config.toml
num_hidden_layers = 14
hidden_size = 160
n_experts = 64
experts_per_token = 2
d_expert = 64
d_shared_expert = 64
hidden_act = "swiglu"
moe_layers = [0, 1, 2, 3, 4, 5, 6, 7, 8, 9, 10, 11, 12, 13]
router_score = "softmax"
normalize_top_k = true
routed_scale = 1.41
balance_loss = 0.000652
balance_bias = true
router_z_loss = 0.0001
router_bias = true
shared_expert_gate = true
init_std_router = 0.0381
lr_router = 0.00204
num_attention_heads = 5
num_key_value_heads = 1
head_dim = 32
vocab_size = 4082
norm = "rmsnorm"
norm_place = "pre"
norm_eps = 1e-06
positions = "learned+rope"
rope_theta = 100000.0
rope_fraction = 1.0
qk_norm = true
attn_scale = 0.242
tie_word_embeddings = false
parallel_block = false
init = "uniform"
init_std_qkv = 0.0503
init_std_o = 0.0624
init_std_up = 0.072
init_std_down = 0.072
optimizer = "soap_variant"
learning_rate = 0.00796
weight_decay = 0.0
lr_head = 0.0114
max_grad_norm = 1.0
warmup_steps = 50
schedule = "wsd"
decay_fraction = 1.0
decay_shape = "linear"
final_lr_fraction = 0.05
batch_tokens = 65536
max_seq_len = 512
doc_mask = true
train_tokens = 293900000
max_steps = 4485
dataset = "wikipedia_en"
Below are experts of layer 11 (counted from 0) of a mixture-of-experts language model. Rows are named router (the router's row for the expert), gate (a neuron's input weights, with its number), up (a neuron's input weights, with its number), down (a neuron's output weights, with its number) and show model dimensions 0-159. Each number is 50 + 15 x the weight over its row's rms, rounded and kept within 0 to 99.
Before each expert's rows: a language model's description of what the expert responds to. This comes from a sample of Wikipedia text that the model never trained on.

# expert 23
It responds to: Table and list delimiters
router:77 32 45 60 28 42 75 83 40 86 39 62 52 60 48 57 42 60 46 40 35 69 38 62 32 54 59 49 65 67 31 55 58 30 47 44 83 36 54 32 52 37 66 70 38 55 31 42 63 65 45 54 37 49 45 50 21 65 55 48 63 40 63 28 55 58 83 58 38 23 53 45 46 59 26 71 44 57 54 36 38 48 50 58 65 24 26 39 48 42 24 56 22 36 32 32 51 57 31 61 27 61 30 77 77 70 60 78 47 45 67 48 46 64 34 42 43 57 65 50 63 53 36 45 48 42 61 55 59 63 45 56 51 54 55 44 43 39 39 54 34 45 27 18 46 40 54 17 37 51 75 35 16 49 37 66 85 57 58 29
gate4:46 53 38 41 50 64 56 48 37 70 45 64 70 60 33 38 64 60 20 45 58 64 26 42 37 69 43 35 52 43 37 64 48 43 58 82 77 49 88 52 61 43 69 88 75 56 42 56 58 81 42 33 46 42 28 66 37 41 57 51 21 59 57 56 68 63 43 45 75 61 33 65 41 38 60 58 50 37 62 68 46 49 33 68 51 55 63 61 48 31 51 48 46 26 41 58 54 36 14 66 43 77 25 40 49 70 47 43 52 73 59 33 57 40 53 55 59 59 37 89 32 20 67 65 35 53 31 34 49 55 64 73 53 31 57 56 62 42 44 34 55 44 40 80 69 66 48 26 62 44 80 38 41 39 62 44 33 37 30 31
up4:66 63 27 36 44 51 49 47 70 55 56 41 31 33 45 95 37 22 39 31 35 57 62 54 54 42 57 51 33 82 67 36 57 40 42 50 70 65 30 36 42 50 48 49 29 44 50 35 65 45 47 47 60 59 45 45 39 52 42 34 57 49 66 42 55 48 40 59 76 58 52 39 70 29 51 27 74 38 47 57 78 53 66 22 64 52 53 46 53 76 48 64 26 74 34 34 53 50 65 47 59 72 78 57 52 30 58 56 55 39 79 56 46 67 46 42 31 52 59 27 42 92 41 57 30 57 75 66 41 78 61 38 40 50 88 64 61 38 57 41 47 38 25 43 60 62 36 41 59 81 24 36 59 55 68 71 69 30 36 63
down4:46 44 40 50 18 42 62 57 51 43 45 44 42 50 39 40 35 66 54 62 59 35 54 30 57 85 40 50 46 79 17 48 43 44 50 22 52 52 77 58 58 40 44 17 53 59 43 74 65 60 39 32 49 43 57 50 61 27 54 21 31 37 39 37 38 62 55 62 76 52 38 59 65 74 45 64 61 69 66 54 44 33 71 51 62 35 56 70 41 27 69 32 18 46 61 50 37 96 46 22 71 39 21 63 81 66 34 43 42 43 42 60 43 61 72 62 35 83 54 53 56 54 36 52 58 41 46 40 24 58 41 44 52 59 44 86 46 83 56 70 43 59 64 44 39 64 39 55 31 34 66 58 57 67 37 50 67 46 58 48

# expert 27
It responds to: Determiners and that
router:47 51 40 62 34 43 62 40 63 68 31 66 59 35 17 62 22 59 52 67 55 56 28 42 45 44 33 75 49 78 40 31 53 24 39 65 58 43 54 38 57 40 55 47 33 51 09 36 53 69 53 57 56 70 37 46 39 62 37 23 62 58 78 38 43 33 54 30 37 14 40 26 26 38 42 74 57 45 50 58 73 39 35 70 47 54 36 58 64 42 70 59 36 48 37 56 64 45 34 42 20 58 46 64 62 66 72 75 52 45 59 30 52 52 46 47 40 69 60 41 49 60 57 52 60 28 68 39 65 75 51 50 44 66 46 46 37 49 65 64 15 47 39 09 52 36 42 28 52 50 79 50 36 39 39 28 51 10 47 53
gate0:42 47 31 33 27 60 47 49 66 47 66 58 57 62 53 73 61 58 71 33 69 40 56 70 20 54 58 47 47 47 43 85 61 19 32 25 40 42 59 56 50 26 56 53 44 53 61 47 53 75 69 62 46 76 60 37 59 61 56 79 65 35 38 35 38 91 47 75 45 54 76 69 72 64 70 61 67 45 43 57 80 47 68 51 53 82 27 39 70 41 60 54 06 65 47 70 45 68 49 38 45 53 59 55 43 60 48 58 59 50 62 57 32 44 48 41 49 75 61 63 51 53 58 45 33 39 53 51 62 65 60 15 50 39 52 52 37 55 27 33 59 45 44 64 55 48 54 54 63 21 69 50 60 25 18 70 61 39 25 31
up0:42 27 46 35 62 56 50 68 17 33 52 65 55 53 42 63 53 58 70 28 43 48 81 49 30 48 53 56 52 66 52 92 41 46 49 26 42 51 48 60 74 51 55 53 57 86 52 22 38 58 47 67 29 36 75 57 55 50 69 56 61 38 37 74 18 43 45 51 54 42 58 53 29 43 53 57 32 32 54 46 53 64 72 60 55 48 62 69 33 64 60 69 46 57 52 36 62 63 33 65 47 44 54 27 57 40 45 73 63 47 07 73 71 66 34 52 69 66 46 51 86 62 31 51 40 42 58 48 86 42 53 17 47 51 57 57 61 67 58 50 63 47 50 51 69 00 56 18 37 57 44 42 75 53 41 43 52 56 47 44
down0:47 49 57 56 60 46 54 41 55 31 21 54 39 50 58 67 37 48 67 51 55 54 22 49 54 39 54 41 41 55 46 54 64 50 47 52 44 56 48 10 50 50 51 27 50 73 40 42 40 45 56 65 18 27 62 54 72 73 64 43 60 52 51 66 38 43 68 55 64 46 40 56 44 16 28 35 76 55 47 32 38 36 48 39 33 54 50 73 81 44 46 53 63 52 64 51 66 45 41 70 56 86 62 56 16 36 32 43 45 25 43 73 54 22 66 42 58 42 52 30 47 63 28 43 65 42 58 49 56 50 69 43 65 65 51 35 62 52 94 66 45 42 32 42 41 23 54 59 32 59 86 14 48 44 65 23 25 59 87 41

# expert 25
It responds to: Determiners and possessives
router:27 22 50 68 39 51 49 61 54 59 38 54 65 48 16 42 14 57 62 29 54 63 44 47 31 42 50 46 65 70 47 37 57 14 27 69 68 28 66 57 59 51 65 53 30 56 33 46 55 82 22 54 54 66 44 37 29 62 27 40 66 52 60 48 46 66 62 46 03 33 50 33 26 44 31 49 48 46 66 48 58 64 52 54 62 26 46 46 66 26 51 76 35 28 49 53 59 39 41 50 34 71 42 87 59 67 66 72 42 52 54 23 53 62 47 37 27 60 52 61 58 70 32 57 71 31 68 50 74 70 32 54 60 65 44 55 58 51 32 29 47 44 50 29 55 40 49 43 45 37 72 46 36 48 24 46 51 38 31 67
gate0:28 46 46 60 62 38 77 46 76 45 37 59 50 13 52 36 35 20 47 67 38 55 51 50 39 67 41 44 43 69 46 41 50 51 39 40 45 34 29 43 42 61 66 47 41 55 32 75 34 64 60 48 63 56 41 75 37 28 40 83 71 41 62 50 59 66 20 52 46 29 50 25 45 38 57 61 34 41 12 55 21 48 37 39 72 53 37 52 68 52 66 59 56 27 61 49 37 69 38 38 59 50 34 85 51 67 58 36 83 52 59 61 64 36 30 64 69 58 28 76 60 51 51 56 54 48 63 70 26 44 48 32 58 25 32 44 69 30 45 66 58 47 58 53 45 62 71 37 56 25 78 41 76 33 59 49 61 37 55 23
up0:51 33 53 52 53 67 15 61 48 49 82 43 41 78 71 43 26 72 28 45 41 58 53 48 74 57 19 33 73 71 63 63 44 41 64 52 70 55 51 48 51 45 31 45 43 63 59 50 39 35 47 31 52 59 39 38 60 45 55 71 55 46 54 29 61 55 64 62 71 58 14 49 46 77 34 54 40 20 51 32 47 50 56 51 32 52 66 62 47 69 32 63 55 56 28 59 66 51 71 41 30 36 55 46 67 01 63 66 32 58 60 53 30 46 35 46 25 50 69 18 30 72 55 35 20 51 38 33 55 41 50 53 51 48 55 62 35 69 55 79 37 87 56 34 63 54 50 37 67 54 23 62 41 59 38 33 37 63 56 47
down0:78 70 85 32 55 54 63 55 31 59 30 27 38 45 55 54 35 74 78 69 16 49 74 57 56 77 50 70 42 40 45 51 57 58 46 45 53 58 24 49 22 38 38 32 56 74 53 51 49 47 36 53 38 34 58 36 43 59 52 64 53 23 80 50 32 56 46 51 55 26 44 41 53 34 47 74 51 45 26 68 44 56 39 44 37 68 52 66 38 54 58 48 56 47 30 63 69 61 45 51 79 16 56 46 58 37 55 49 52 69 51 29 25 61 30 35 59 43 69 52 51 46 43 50 63 53 49 44 28 38 23 65 57 80 45 56 42 56 65 78 41 38 75 34 69 84 40 53 62 76 23 61 32 18 54 40 52 66 64 60

# expert 33
It responds to: Table and heading markup
router:68 31 44 53 57 25 65 75 43 80 42 47 42 47 46 28 47 69 24 32 56 47 43 37 61 31 50 43 65 39 38 44 63 48 46 57 61 52 57 45 70 40 50 42 50 65 37 37 60 50 22 67 60 34 32 51 45 54 31 33 41 61 44 59 66 68 64 59 57 48 55 49 36 54 41 65 32 73 62 45 37 58 62 43 58 34 56 56 52 41 40 43 39 44 35 47 64 32 26 43 50 35 51 90 83 61 66 72 55 34 62 30 48 62 22 43 53 57 55 33 53 44 55 45 56 39 53 14 60 54 39 61 42 21 51 72 49 41 70 27 42 49 16 00 56 25 54 33 32 61 50 39 28 49 42 58 95 55 15 68
gate0:62 64 34 52 32 45 44 55 42 96 35 48 82 45 41 61 73 39 38 94 27 56 56 33 67 34 71 46 62 50 48 43 47 31 37 58 71 34 41 60 63 25 47 48 40 53 46 74 47 47 64 59 35 33 64 49 47 87 59 37 30 74 31 71 50 48 50 43 31 59 35 39 59 50 60 21 56 45 61 56 71 62 39 52 67 49 20 54 37 46 41 24 42 34 68 35 67 71 42 55 74 43 42 68 65 67 40 43 59 49 61 41 46 27 36 63 64 31 71 55 59 40 41 68 66 80 67 53 52 62 60 47 82 63 47 38 49 64 61 35 64 40 50 59 77 42 39 51 19 55 38 37 46 59 51 89 40 62 46 42
up0:49 47 50 29 62 60 72 47 52 46 63 51 20 57 66 39 56 52 60 38 66 38 44 45 35 61 28 27 27 64 45 65 48 43 45 70 39 68 66 48 37 39 60 39 55 43 48 31 61 43 17 22 52 57 46 45 43 14 36 34 83 45 48 47 38 63 50 51 47 31 81 65 26 46 29 71 51 49 27 77 24 45 65 60 51 44 64 67 57 68 60 75 63 68 36 76 31 25 79 32 38 56 49 36 72 66 81 55 59 46 55 37 70 68 43 57 54 50 41 44 47 46 62 52 31 26 36 61 66 36 51 54 31 16 66 68 44 63 35 81 25 48 40 43 35 66 62 31 67 68 44 51 45 34 50 37 51 51 32 35
down0:31 35 49 51 45 44 60 25 54 56 64 37 73 57 58 53 69 58 44 80 38 39 39 39 63 53 32 29 55 75 51 61 78 18 58 43 43 54 90 54 60 72 73 40 49 42 77 65 51 55 33 50 37 52 49 66 26 61 34 66 58 73 43 51 35 57 25 50 33 38 52 43 38 50 68 37 49 66 48 63 65 66 44 47 53 99 44 49 82 69 70 32 44 62 71 50 71 44 39 52 35 74 48 50 22 28 44 49 43 65 55 54 22 45 62 63 39 44 23 63 52 57 45 59 53 73 57 44 48 52 51 47 42 41 36 76 25 40 32 70 40 60 71 63 73 46 66 66 46 39 41 48 44 69 67 52 29 07 50 46